Experts of a small language model.
Training: a variant of Adam for the experts, 587M tokens, 8960 steps.
Below are experts of layer 10 (counted from 0) of a mixture-of-experts language model. Rows are named router (the router's row for the expert), gate (a neuron's input weights, with its number), up (a neuron's input weights, with its number), down (a neuron's output weights, with its number) and show model dimensions 64-95. Each number is 200 + 40 x the weight over its row's rms, rounded and kept within 0 to 999.
After each expert's rows: a language model's description of what the expert responds to; "mostly gets" lists some tokens that are sent to it at least half of the time. This comes from a sample of Wikipedia text that the model never trained on.

# expert 30
router,193,260,257,194,208,162,173,187,247,187,223,156,158,235,234,175,198,229,245,128,172,165,180,214,220,221,176,189,164,171,178,226
gate0,211,265,168,171,209,216,211,223,172,275,209,269,253,139,175,182,266,221,235,229,184,168,164,232,167,253,213,221,226,133,114,145
up0,170,178,207,220,199,118,242,196,241,154,234,175,216,202,171,115,180,175,217,186,230,233,167,171,228,154,161,247,192,203,264,167
down0,160,250,218,204,200,175,214,237,170,262,262,179,178,244,194,204,174,178,209,139,201,144,242,186,224,161,197,191,166,236,214,198
gate1,229,148,151,246,211,208,200,193,187,214,93,214,74,133,200,232,201,219,257,188,192,169,233,249,188,183,216,116,247,187,186,206
up1,183,194,147,142,253,168,239,207,143,129,142,169,180,236,217,134,228,178,197,165,220,253,220,229,112,102,189,148,211,152,221,190
down1,138,232,223,238,155,245,110,217,169,173,197,229,224,201,214,181,172,219,316,280,194,242,153,214,144,159,226,210,241,132,189,175
It responds to: Line breaks, especially before infobox-style "- Key: value" lists or after section headings, plus == heading markers.
mostly gets: " ==", " ===", "\n", " ====", " MPC", " (0)"

# expert 16
router,203,193,225,233,270,194,217,268,207,222,218,154,196,240,178,224,246,226,234,143,184,219,178,179,227,259,174,184,142,227,194,229
gate0,165,211,207,161,207,197,228,172,233,178,211,178,253,263,204,156,247,181,215,161,163,218,240,216,174,308,192,223,193,210,134,220
up0,178,277,235,194,187,194,164,129,177,231,218,228,203,230,227,231,183,259,158,168,218,177,225,156,169,162,121,182,198,193,178,192
down0,153,209,203,279,192,260,188,171,186,296,199,213,223,230,286,211,258,176,206,151,155,175,244,130,243,216,223,220,273,217,164,239
gate1,191,241,254,289,221,207,258,244,217,196,199,162,142,113,222,191,225,124,251,110,209,245,245,219,298,155,248,176,229,159,201,178
up1,266,261,199,240,244,219,229,193,187,241,194,206,123,228,256,205,188,269,218,168,157,187,251,189,171,255,190,222,144,208,250,219
down1,246,224,261,200,186,153,256,167,203,188,184,141,153,268,230,203,248,198,132,156,220,224,214,191,222,256,187,159,171,220,163,185
It responds to: Forms of be, such as was, is, been and became, right after a subject pronoun or noun in descriptive sentences.
mostly gets: " was", " is", " be", " being", " been", " became"

# expert 42
router,259,167,214,219,286,176,176,196,179,152,170,229,232,214,247,178,236,202,219,331,200,221,261,236,226,236,170,184,202,210,215,235
gate0,196,270,185,178,161,217,211,215,185,179,150,181,237,152,176,278,159,200,216,233,189,241,137,167,165,175,183,206,237,200,181,197
up0,238,125,173,143,178,148,254,211,222,187,156,226,187,226,236,234,173,207,271,183,254,218,207,187,194,229,210,169,175,191,143,186
down0,213,253,166,252,133,251,199,195,170,213,197,218,187,210,201,173,183,221,183,237,196,141,246,183,242,229,202,212,200,232,269,204
gate1,232,153,209,209,175,134,168,214,192,199,222,198,221,234,164,212,251,201,208,211,206,246,178,164,236,194,273,278,162,173,195,190
up1,240,201,171,181,234,199,240,231,159,231,202,173,226,199,219,181,273,183,273,189,249,202,225,132,195,180,264,193,107,180,167,240
down1,212,132,239,174,218,210,298,211,203,154,236,135,278,274,225,199,220,250,246,208,187,212,227,282,213,140,272,172,248,204,154,159
It responds to: Commas ending a clause or place name, and relative or subordinating words like which, where, when, because that begin the next clause.
mostly gets: " which", " where", " when", " because", " who", " if"

# expert 47
router,219,149,128,209,291,176,212,235,189,152,177,272,246,217,287,183,194,200,171,228,182,194,218,212,193,220,200,187,183,182,196,223
gate0,229,192,248,155,214,205,170,214,211,200,192,219,162,175,221,236,120,242,211,178,159,248,290,212,210,186,261,218,180,182,226,182
up0,150,288,171,272,175,201,241,231,221,184,237,199,244,203,179,264,203,144,179,190,250,206,298,168,117,254,224,191,190,181,215,188
down0,202,185,182,224,213,215,202,156,164,198,153,194,280,167,184,203,242,259,207,170,251,195,183,256,202,190,228,220,176,198,197,198
gate1,268,239,326,172,215,148,222,202,218,189,168,177,172,233,195,170,250,233,147,227,218,221,215,229,176,246,201,180,168,223,287,172
up1,192,211,151,237,157,213,229,204,188,164,280,226,206,175,217,203,188,142,222,281,200,192,202,221,193,203,172,176,114,262,234,173
down1,247,174,182,235,144,160,245,223,214,162,215,209,244,184,181,197,144,193,224,248,234,177,180,182,216,238,145,228,238,240,165,202
It responds to: Commas and names in town, state, country sequences, such as Beach Haven, New Jersey, plus commas after dates like 2021,.
mostly gets: " 2021,", " Jersey", " 2011,", " Socorro", " 2015,", " Paris"

# expert 19
router,158,218,208,207,243,179,226,284,159,170,229,198,243,243,189,207,217,221,240,164,154,189,313,145,224,211,187,173,165,224,230,234
gate0,257,200,140,233,244,205,256,207,228,281,236,224,196,202,133,223,138,176,238,215,124,192,260,234,148,215,215,208,208,216,172,189
up0,197,193,240,228,120,138,151,209,243,240,217,250,164,187,172,213,200,215,189,123,172,229,246,178,174,266,230,187,229,232,181,201
down0,239,168,117,183,247,220,209,168,227,152,207,200,208,208,230,223,102,222,212,209,93,239,181,146,220,270,204,132,168,212,132,213
gate1,239,202,223,270,224,192,181,243,293,188,197,205,166,221,156,190,200,122,216,263,194,232,190,187,207,170,204,230,227,182,226,208
up1,125,175,183,128,220,224,182,180,178,204,206,205,173,262,171,231,237,191,160,141,139,170,178,148,211,211,216,158,167,162,236,188
down1,249,151,229,180,266,201,181,263,176,251,246,195,143,221,184,205,163,129,211,177,147,230,204,183,168,196,258,207,176,238,196,159
It responds to: Forms of be and become after a sentence's subject, often in opening definitions (The 1998 Pepsi 400 was a…), plus dashes in medal tables.
mostly gets: " was", " became", " is", " be", " being", " been"

# expert 15
router,202,201,167,235,213,183,137,186,226,227,163,221,237,217,242,231,109,199,225,312,165,228,158,203,131,194,168,185,160,198,158,245
gate0,280,207,185,228,250,181,168,182,195,183,226,238,209,173,137,272,263,158,253,233,133,265,81,125,215,232,160,208,186,221,217,163
up0,181,144,235,166,226,205,156,251,215,164,154,124,161,216,174,172,182,204,234,194,154,138,201,117,222,180,207,244,137,189,240,153
down0,236,196,170,160,242,247,184,177,205,219,220,178,223,269,245,150,152,144,202,180,272,125,112,198,221,240,229,186,196,189,217,176
gate1,223,158,215,170,190,191,197,261,297,236,218,192,242,238,212,199,203,200,254,246,165,137,199,203,137,176,176,217,176,171,208,219
up1,159,197,234,192,187,238,213,198,259,225,248,138,153,167,180,151,194,164,213,147,143,230,215,185,212,228,221,203,205,245,177,168
down1,217,165,208,187,212,188,213,256,151,167,221,227,204,203,151,152,194,159,175,240,291,187,179,180,179,163,176,234,271,265,220,171
It responds to: Nobiliary particles and articles inside European surnames and titles, e.g. de, van de, du, von, la, plus other foreign name pieces.
mostly gets: " de", " du", " del", " da", " des", " von"

# expert 40
router,154,189,256,211,186,243,191,232,206,239,201,227,222,182,174,139,146,140,140,180,234,199,231,176,164,142,276,180,220,262,251,173
gate0,294,230,148,217,232,315,196,195,179,220,162,194,158,197,169,218,192,144,230,246,171,207,237,142,242,220,171,219,206,206,210,218
up0,278,113,128,164,188,197,175,241,200,144,163,247,202,193,224,115,176,216,254,234,266,250,227,214,222,214,220,226,211,203,190,197
down0,187,166,171,177,270,146,149,172,148,220,174,272,185,179,215,203,219,188,203,209,177,175,199,174,264,239,216,177,128,298,248,247
gate1,208,196,223,225,168,192,190,197,246,228,198,128,197,280,226,234,187,218,120,197,224,301,196,172,216,160,208,199,237,226,197,240
up1,183,208,168,242,220,222,202,113,274,201,179,130,219,236,183,238,258,211,283,200,237,135,211,239,252,174,215,179,177,250,229,233
down1,173,159,212,159,234,197,149,192,189,223,168,195,228,155,218,273,83,198,214,206,256,241,215,230,215,267,151,179,182,119,220,161
It responds to: Colons, hyphens and numbers in reference or chemical identifiers such as ISBN, DOI and CAS Number, plus quantity words like a, several.
mostly gets: " several", " £", " same", " ISBN", "ы", " $"

# expert 24
router,220,113,228,204,236,306,190,171,231,219,207,139,160,227,126,150,191,265,232,186,206,183,150,117,218,180,253,192,256,205,180,295
gate0,221,104,156,229,184,166,204,213,176,173,172,222,204,223,230,235,197,159,163,147,171,181,222,180,234,176,196,239,167,237,179,237
up0,174,189,217,242,198,194,240,214,293,251,190,172,145,168,208,216,241,235,192,194,232,229,160,143,250,180,258,172,178,205,186,241
down0,208,159,188,213,276,149,175,263,181,210,183,184,192,239,262,273,208,197,195,246,184,179,169,190,238,169,254,185,241,210,190,185
gate1,140,183,180,141,98,120,205,259,177,202,240,169,122,165,180,175,206,122,200,159,163,150,191,172,162,167,287,178,200,136,263,198
up1,163,174,184,231,199,199,240,155,144,241,234,206,201,160,215,232,147,209,231,152,278,213,184,181,223,167,164,211,220,226,194,169
down1,168,180,170,177,203,236,218,239,182,167,217,209,181,174,249,256,220,253,224,212,242,183,244,158,214,213,177,239,229,194,150,173
It responds to: Nouns naming a series, volume, season, league or body, like season, Book, volume, Senate, League, often in sports or media references.
mostly gets: " Senate", " Socorro", " federal", "season", " season", " BBC"

# expert 28
router,225,169,227,207,213,272,261,191,209,225,159,148,153,232,90,194,251,220,147,199,193,168,157,169,233,202,221,210,189,229,221,212
gate0,145,162,220,210,191,155,190,249,113,191,187,167,216,190,141,111,263,144,197,215,180,295,219,249,242,198,188,238,243,211,208,304
up0,209,207,187,203,284,261,246,214,196,201,217,200,205,187,170,131,148,164,202,149,221,167,182,157,176,109,238,204,200,237,193,230
down0,108,215,220,162,243,159,208,219,174,242,186,217,247,246,210,228,223,174,173,230,181,236,178,181,224,244,265,152,219,237,168,194
gate1,198,177,220,273,217,235,276,186,159,142,202,208,163,239,199,145,245,254,243,207,234,149,156,194,253,238,206,165,168,198,229,132
up1,205,227,164,205,230,139,241,237,145,194,232,235,225,160,226,189,225,142,250,232,209,181,181,175,182,252,233,260,221,128,265,186
down1,204,181,233,214,298,231,158,178,240,217,221,121,219,251,200,205,223,212,225,229,195,197,207,183,204,97,205,153,203,176,271,174
It responds to: Ordinal suffixes in district numbers, such as 4th and 7th, and US political or institutional words such as Republican, Supreme, Senate, NCAA.
mostly gets: " Republican", " Supreme", " Big", " Democratic", " federal", " Senate"

# expert 41
router,239,273,248,179,265,113,189,235,288,206,183,179,172,233,220,256,261,216,241,273,185,124,271,158,241,207,212,224,235,213,205,274
gate0,234,230,210,197,190,158,252,189,239,193,206,129,244,164,207,160,152,198,223,259,268,245,180,239,161,177,217,145,237,256,224,230
up0,175,201,274,116,186,156,184,218,236,205,103,133,193,177,190,197,102,156,187,141,207,218,297,232,182,228,178,212,252,224,181,249
down0,199,208,183,217,212,211,164,186,217,141,209,222,168,175,240,192,180,140,264,237,168,126,289,286,241,121,226,198,187,175,169,192
gate1,236,210,177,197,162,228,195,254,148,165,288,163,186,209,185,212,239,172,246,218,249,205,235,175,193,176,127,197,233,160,185,219
up1,247,168,215,215,163,231,125,282,159,189,200,164,215,168,201,191,167,176,202,210,209,150,237,193,178,223,158,219,209,118,178,196
down1,275,223,266,241,253,224,189,214,231,251,228,259,250,196,139,162,185,175,260,238,185,197,229,160,196,167,173,182,183,181,190,162
It responds to: Not, also, well, however and auxiliaries after was or is, plus contraction n and inner s pieces, as in shouldn't, insane.
mostly gets: " not", " However", " well", " how", " they", " once"

# expert 26
router,206,105,209,196,186,269,210,200,186,210,168,168,151,261,61,150,117,209,230,153,145,234,195,249,206,222,207,168,201,259,177,243
gate0,94,186,229,331,168,213,261,187,172,197,173,186,161,203,181,132,281,164,219,226,234,137,171,202,129,161,223,131,143,192,257,286
up0,201,201,147,183,212,229,179,180,220,243,202,161,193,249,137,169,167,247,260,177,179,195,195,265,202,208,197,148,217,209,179,160
down0,170,112,224,231,216,173,189,241,180,154,172,144,178,171,203,233,181,162,214,174,238,186,243,303,198,154,231,191,157,185,115,242
gate1,198,151,230,190,175,233,146,168,127,201,181,215,181,247,200,204,140,154,187,211,219,195,195,239,135,148,183,196,254,160,216,178
up1,202,172,236,145,131,175,190,229,121,241,228,111,176,203,180,216,157,184,182,245,284,222,189,205,160,233,228,124,139,187,138,201
down1,232,252,172,208,249,287,252,101,142,244,196,214,185,199,171,184,170,164,157,178,284,215,265,210,179,177,210,162,212,240,195,243
It responds to: First words of multiword proper names such as leagues, channels, events, titles and groups, such as Major League, Channel 4, Big, Chief.
mostly gets: " Big", " Supreme", " Chief", " Billy", " Special", " Outstanding"

# expert 23
router,251,265,263,236,218,171,203,154,247,256,239,235,119,221,260,176,175,239,221,130,236,179,251,237,212,261,141,175,172,176,179,238
gate0,238,214,147,229,251,198,200,116,248,186,185,172,188,169,224,137,244,186,182,183,208,199,287,225,231,145,144,189,205,225,161,190
up0,150,223,215,187,172,275,263,232,251,195,179,275,175,226,215,158,263,238,299,205,177,237,203,214,164,146,171,171,226,203,203,201
down0,301,188,198,170,208,135,226,192,225,220,156,205,208,248,235,237,275,221,177,164,231,224,219,224,257,159,220,213,214,161,185,291
gate1,227,236,213,203,254,154,197,224,211,288,197,229,173,131,202,208,195,205,246,194,204,191,202,214,149,200,186,197,287,193,216,227
up1,213,261,244,164,241,156,165,198,229,248,301,203,166,204,199,193,188,300,214,141,101,151,130,156,223,209,222,177,192,178,189,170
down1,222,203,279,251,176,148,211,174,210,240,198,212,105,222,255,269,206,232,195,198,264,137,201,234,169,201,156,144,187,221,195,267
It responds to: Line breaks ending table header rows or list items, plus == and === heading markers and |---| separator rows.
mostly gets: " ==", " ===", " ====", "\n", " (0)", "^{2})"

# expert 48
router,232,211,212,196,195,214,172,169,226,248,140,213,134,184,248,162,239,194,152,137,284,257,204,164,111,230,170,127,236,252,171,134
gate0,233,180,170,174,221,157,151,222,211,206,270,194,189,189,239,231,225,200,279,166,182,222,179,203,151,236,186,226,185,209,228,188
up0,230,191,220,240,173,185,181,189,200,211,178,181,155,204,229,166,225,159,236,210,199,256,179,264,209,251,241,219,305,264,198,189
down0,161,169,305,154,220,172,196,230,177,127,213,245,197,178,225,219,196,168,147,207,251,210,117,226,219,192,173,157,166,182,229,234
gate1,158,248,252,246,223,177,197,204,174,210,230,162,233,193,220,204,254,186,267,178,174,196,202,128,226,186,202,251,172,186,267,205
up1,204,216,213,164,222,251,224,239,192,226,125,180,245,163,148,248,213,123,203,254,139,145,110,177,212,221,253,147,191,163,232,210
down1,209,174,219,234,294,181,267,224,211,185,190,223,219,218,229,256,203,188,165,184,224,120,232,165,210,241,166,178,243,202,186,215
It responds to: Pipe separators and numbers in sports standings and statistics tables, plus unit words like km, ft, sq in tabular rows.
mostly gets: " 0;", " ft", " sq", " (6", " km", " (8"

# expert 46
router,196,166,257,139,208,152,167,231,193,144,169,193,217,236,213,224,255,182,239,298,231,202,260,174,190,229,237,203,173,160,233,216
gate0,209,292,136,213,241,222,146,157,189,160,178,175,254,160,298,245,170,194,162,194,175,233,200,193,234,232,161,202,243,189,143,180
up0,176,275,181,203,158,279,224,222,239,223,208,203,169,158,135,247,181,130,229,246,215,181,190,138,198,139,219,111,225,198,229,218
down0,179,185,170,109,127,221,176,182,220,114,173,173,221,225,175,175,188,257,298,198,156,192,248,207,277,124,202,235,197,152,243,194
gate1,222,172,221,162,194,195,222,261,166,165,208,170,177,154,133,255,203,157,159,240,243,194,198,219,192,178,184,264,283,266,258,196
up1,234,131,283,234,166,256,200,231,189,236,205,152,172,207,159,120,264,185,263,253,173,187,231,159,152,121,202,198,179,234,311,132
down1,173,197,171,187,198,152,164,247,211,211,197,216,202,214,127,174,202,197,157,195,188,117,161,157,262,328,163,191,211,224,179,280
It responds to: Commas and the relatives or pronouns opening the next clause, such as which, who and he, plus adverbs like eventually and however.
mostly gets: " who", " they", " which", " but", " he", " she"

# expert 39
router,204,263,220,151,263,164,176,231,199,193,181,169,230,219,218,280,242,207,228,306,204,136,292,197,231,191,256,223,222,166,261,193
gate0,252,195,194,187,214,161,122,181,174,192,216,132,157,193,164,163,167,227,248,264,224,253,161,226,267,205,195,194,210,157,182,156
up0,197,219,238,182,227,215,199,167,309,193,170,159,183,266,109,224,212,261,259,182,200,199,146,211,163,187,179,249,189,159,196,224
down0,224,147,105,267,224,226,194,153,224,144,247,275,191,187,215,201,242,176,189,201,171,166,140,209,214,204,151,178,266,214,198,224
gate1,228,173,201,183,227,241,170,231,191,165,241,158,251,150,223,160,216,213,203,169,218,197,240,164,188,211,238,160,234,152,177,245
up1,252,137,206,192,263,158,243,200,195,132,169,232,208,165,236,187,212,197,212,150,191,236,157,138,148,206,240,108,263,232,165,193
down1,175,180,217,200,199,216,168,152,242,214,211,226,265,210,178,250,165,199,213,232,210,168,194,215,202,134,194,250,174,231,208,221
It responds to: Conjunctions, adverbs and pronouns in running prose, such as that, not, but, which, however, perhaps, too, also.
mostly gets: " but", " some", " which", " However", " not", " that"

# expert 21
router,171,194,185,198,208,266,274,271,257,233,197,252,190,199,141,243,231,239,250,235,202,194,141,141,247,133,192,160,178,229,208,201
gate0,162,227,157,225,211,149,201,163,219,220,150,260,218,243,247,125,172,167,229,171,267,211,217,185,248,213,225,186,171,208,256,254
up0,174,275,173,199,240,232,198,191,179,319,203,177,216,212,154,208,234,140,201,253,239,256,218,278,135,240,167,210,248,214,191,230
down0,124,182,185,189,166,237,118,209,199,194,193,268,286,213,181,163,205,206,158,126,225,232,187,220,244,185,196,231,234,190,253,249
gate1,214,214,193,157,249,175,217,178,168,110,201,202,246,211,132,205,174,204,192,202,223,278,225,259,179,239,236,185,259,171,143,248
up1,156,273,241,188,209,193,159,168,187,231,168,151,187,265,189,175,229,237,277,160,258,145,187,246,203,217,148,199,258,148,276,182
down1,258,176,160,168,216,233,207,249,175,195,169,255,195,185,196,158,174,184,126,218,193,192,207,244,203,210,286,236,168,171,239,157
It responds to: Office and rank words after as, served or the (Supreme, Chief, Deputy, Vice), and middle pieces like -in- in Karl-Heinz or brother-in-law.
mostly gets: " Supreme", " West", " Chief", " Ministry", " Deputy", "year"

# expert 49
router,169,195,183,208,177,227,258,193,207,233,208,184,132,230,122,232,203,192,189,269,191,172,200,198,186,202,195,187,163,177,167,207
gate0,236,217,174,198,140,182,202,255,185,288,189,224,219,171,124,180,237,183,212,217,209,192,157,124,201,264,191,198,207,127,272,231
up0,129,202,216,140,234,232,189,251,264,210,180,216,181,271,186,183,208,161,177,220,211,213,122,170,221,135,293,213,202,215,245,212
down0,187,173,156,284,193,161,190,186,167,129,131,219,180,220,208,193,214,176,206,257,262,256,187,225,224,121,240,125,191,202,204,154
gate1,204,218,205,227,241,163,207,240,154,235,242,190,166,197,198,232,89,225,248,130,227,195,189,216,153,163,213,219,205,193,209,204
up1,163,124,157,227,225,172,172,202,197,216,257,201,283,196,247,191,223,158,160,216,159,140,203,221,183,125,138,153,195,229,220,262
down1,212,172,220,184,179,209,108,220,148,205,256,195,129,250,246,151,212,171,246,217,156,204,232,122,240,208,85,231,183,197,157,262
It responds to: Word-internal and final pieces of names and terms, such as -ed in Listed/Feed, -itch, -ther, -ia in Latin taxa, -ashi.
mostly gets: "phone", "rio", " Website", "atus", " Died", "mon"

# expert 45
router,169,221,177,245,258,243,232,150,178,203,187,240,193,188,292,144,159,179,155,263,228,163,251,232,183,275,246,183,198,252,231,171
gate0,174,259,192,201,262,250,165,172,284,180,150,189,165,210,184,181,175,200,232,215,192,171,203,153,186,261,179,245,219,154,182,269
up0,161,192,128,252,188,180,212,138,194,183,231,172,174,153,198,208,161,207,217,161,165,163,203,279,163,165,278,183,195,202,247,191
down0,232,159,245,178,200,183,134,144,183,196,218,213,227,179,235,239,150,214,247,170,174,268,167,233,133,220,216,211,165,135,200,209
gate1,177,221,238,239,169,211,217,171,218,262,291,194,292,225,196,183,223,199,184,179,260,188,269,203,174,301,151,158,202,210,195,164
up1,210,200,155,244,179,156,160,190,203,162,269,120,163,226,213,233,244,257,251,203,221,176,130,183,238,99,194,213,246,250,248,234
down1,166,201,228,202,205,177,166,208,247,225,161,270,200,190,182,176,127,243,209,207,216,120,161,221,100,274,224,139,163,233,216,129
It responds to: Commas, colons and semicolons after places, and US state or country names in addresses, infoboxes and citations, e.g. Texas, California, Canada.
mostly gets: " ISBN", "\",", " Niger", " Peru", " 1909", " Jersey"

# expert 8
router,237,197,230,197,211,244,188,166,210,218,196,116,146,231,218,197,188,228,238,211,185,211,186,244,181,206,231,154,214,233,174,203
gate0,244,236,289,186,206,190,233,187,138,89,159,100,217,210,187,140,183,280,169,244,174,174,216,215,250,191,228,206,181,230,195,242
up0,208,176,238,194,199,163,145,249,201,239,265,159,302,255,207,209,222,250,163,202,142,194,202,175,255,262,157,213,92,180,227,182
down0,200,169,167,253,143,231,213,230,193,188,145,235,232,210,257,136,173,242,276,163,237,172,203,182,228,207,173,180,200,139,219,262
gate1,211,78,181,231,154,210,265,191,200,205,209,144,174,210,210,220,254,209,168,260,207,183,199,225,151,235,191,198,336,263,166,258
up1,255,214,167,261,194,238,213,211,229,238,194,191,174,196,199,168,258,212,198,190,189,183,136,216,310,219,223,146,194,194,177,187
down1,244,158,188,172,163,139,234,148,251,135,207,220,295,196,190,152,231,204,220,264,188,179,198,196,200,240,257,184,206,268,259,195
It responds to: Heading and list words in Wikipedia structure, above all See in See also and list entries after a dash, such as Transport, List of United.
mostly gets: "See", " Coordinates", " Born", " Genus", " List", "Personal"

# expert 13
router,230,274,221,198,198,218,285,183,149,228,169,242,219,239,167,193,236,168,159,224,284,139,225,245,204,238,186,300,291,229,183,200
gate0,226,163,250,238,224,194,259,192,238,157,139,254,154,166,295,204,168,263,213,179,284,199,164,200,176,141,245,206,217,263,219,171
up0,167,209,244,208,217,182,210,164,175,221,190,233,182,188,159,162,205,278,120,157,215,185,181,229,185,122,182,202,256,190,177,207
down0,153,163,169,203,192,268,211,244,180,226,232,146,206,249,146,236,165,143,218,167,244,201,130,202,182,158,202,199,169,181,201,243
gate1,232,278,163,174,227,112,184,182,207,160,261,224,184,237,186,233,199,164,146,184,244,200,219,219,240,203,180,263,132,197,194,181
up1,231,177,236,214,198,153,203,192,237,229,225,169,217,189,149,110,168,165,217,195,203,212,172,198,216,194,176,254,171,254,194,222
down1,187,152,206,198,232,149,174,199,198,243,138,225,145,143,262,239,251,143,202,185,206,210,142,252,266,154,158,156,191,146,165,155
It responds to: Field labels and values in infobox or taxobox lists, such as Kingdom: Animalia, Genus, Species, Alma mater, Country, No. of episodes.
mostly gets: "See", " Coordinates", " Website", " Born", " Genus", " LINE"

# expert 18
router,166,167,143,189,222,194,235,226,262,259,165,187,221,209,142,160,215,199,210,117,165,200,179,219,243,150,276,196,180,239,254,207
gate0,230,210,233,152,202,95,158,224,194,143,185,237,237,234,189,241,189,181,208,207,153,214,213,138,203,215,244,147,196,150,201,193
up0,253,115,165,241,189,255,252,164,164,203,190,261,158,160,191,144,195,245,290,223,235,231,167,183,156,166,230,188,64,250,152,212
down0,247,240,217,261,205,220,199,187,211,197,163,171,225,218,268,230,206,241,223,186,202,130,217,206,124,232,271,211,251,193,251,161
gate1,148,250,243,256,232,190,202,218,244,252,91,218,245,153,208,149,217,266,201,246,230,273,199,173,184,145,163,145,165,208,204,192
up1,224,263,206,163,172,259,274,203,265,146,214,173,192,195,274,186,207,212,255,291,171,165,209,219,142,154,183,196,214,222,177,189
down1,207,119,217,192,144,199,155,171,225,171,219,169,246,177,234,104,195,222,218,249,162,230,207,167,241,175,246,154,136,266,154,214
It responds to: Vowel-ending word pieces inside place and personal names (Minne-a-polis, Kaisers-la-utern), plus first names like Chris, Tony, in sports text.
mostly gets: " Chris", " Tony", " Johnny", " vice", " Game", "Track"

# expert 33
router,181,128,157,282,184,151,277,212,234,217,214,234,175,227,273,189,233,181,162,276,214,212,134,137,186,174,155,105,220,248,144,180
gate0,209,276,220,288,239,213,218,180,281,153,190,182,206,197,255,164,261,201,157,245,231,243,119,246,190,288,196,204,256,202,240,207
up0,216,181,164,265,233,155,175,205,212,224,169,152,161,215,217,236,238,240,236,212,225,300,144,151,89,238,234,145,194,177,212,232
down0,164,233,210,120,211,164,166,90,229,224,232,237,176,185,212,196,188,257,232,229,205,229,225,185,194,225,111,305,200,209,184,201
gate1,278,260,181,226,237,144,168,240,205,188,170,228,236,258,216,128,279,129,175,231,123,96,181,203,140,165,202,236,207,160,188,218
up1,203,201,190,191,252,175,152,172,214,242,191,231,122,233,298,188,231,134,215,195,199,173,167,149,210,177,234,144,148,146,233,162
down1,293,210,246,275,167,181,172,200,137,212,262,191,181,203,284,186,235,208,209,142,142,134,241,220,212,188,183,241,271,168,192,229
It responds to: Currency signs, opening quotes, number chunks and non-Latin bytes, plus word pieces inside Arabic and Slavic names, e.g. $, £, “, Al-, 5,.
mostly gets: " $\\", " “", " £", " (\"", "ы", " Socorro"

# expert 43
router,150,222,219,160,227,171,174,220,166,212,162,211,226,155,244,216,205,215,228,285,219,192,296,131,209,236,237,239,230,189,239,169
gate0,201,213,221,105,131,261,206,209,161,248,212,193,234,217,190,197,234,196,111,257,163,121,170,213,127,231,228,185,304,160,180,227
up0,302,186,235,274,171,202,186,279,200,276,243,230,208,230,205,247,174,224,175,171,200,191,148,212,156,244,220,163,226,166,188,184
down0,188,220,252,200,264,206,159,195,233,231,197,254,261,209,265,179,225,226,91,154,197,279,159,233,184,238,144,172,186,201,209,162
gate1,188,159,206,285,81,202,191,213,223,238,211,145,233,231,251,274,195,176,235,138,207,183,239,228,193,212,203,216,223,214,221,170
up1,169,181,165,150,211,219,186,212,110,139,182,220,230,249,176,259,190,216,198,225,246,220,174,134,236,246,162,183,126,278,253,176
down1,187,216,177,243,156,176,102,220,162,230,228,139,163,177,136,217,197,196,181,191,185,180,207,181,211,239,159,120,191,214,217,185
It responds to: Connectives starting or continuing embedded clauses, such as which, who, that, when, because, only, and commas inside census percentage lists.
mostly gets: " which", " where", " when", " that", " However", " who"

# expert 22
router,209,124,156,208,171,253,214,178,229,199,211,200,173,225,120,197,191,241,186,218,165,204,232,167,272,203,291,115,109,248,201,214
gate0,199,155,170,163,146,247,223,130,192,225,241,214,214,259,144,230,142,149,209,194,195,242,227,186,144,220,262,203,186,246,264,207
up0,209,204,232,200,214,194,239,230,179,179,232,268,172,224,218,202,85,207,147,243,208,218,239,83,258,201,152,232,204,245,232,235
down0,203,215,181,239,160,255,185,165,241,155,187,219,221,81,312,209,221,180,233,217,182,183,140,160,95,162,171,190,214,240,226,228
gate1,132,214,225,204,227,260,151,238,241,234,208,196,219,197,206,195,197,168,172,213,164,241,225,225,177,165,204,172,210,281,204,147
up1,195,98,167,192,163,198,262,234,223,200,241,193,183,160,286,217,195,211,110,167,201,217,259,248,144,227,248,192,205,180,221,139
down1,111,211,164,157,106,190,255,235,213,175,173,177,231,186,132,198,197,153,225,179,172,240,209,133,147,217,143,248,190,168,217,216
It responds to: Inner and final pieces of personal names, especially after O' or a first initial, such as ile, ddy, ji, plus nicknames like Johnny, Tony.
mostly gets: "year", " Outstanding", " Johnny", "ddy", " Tony", " Chris"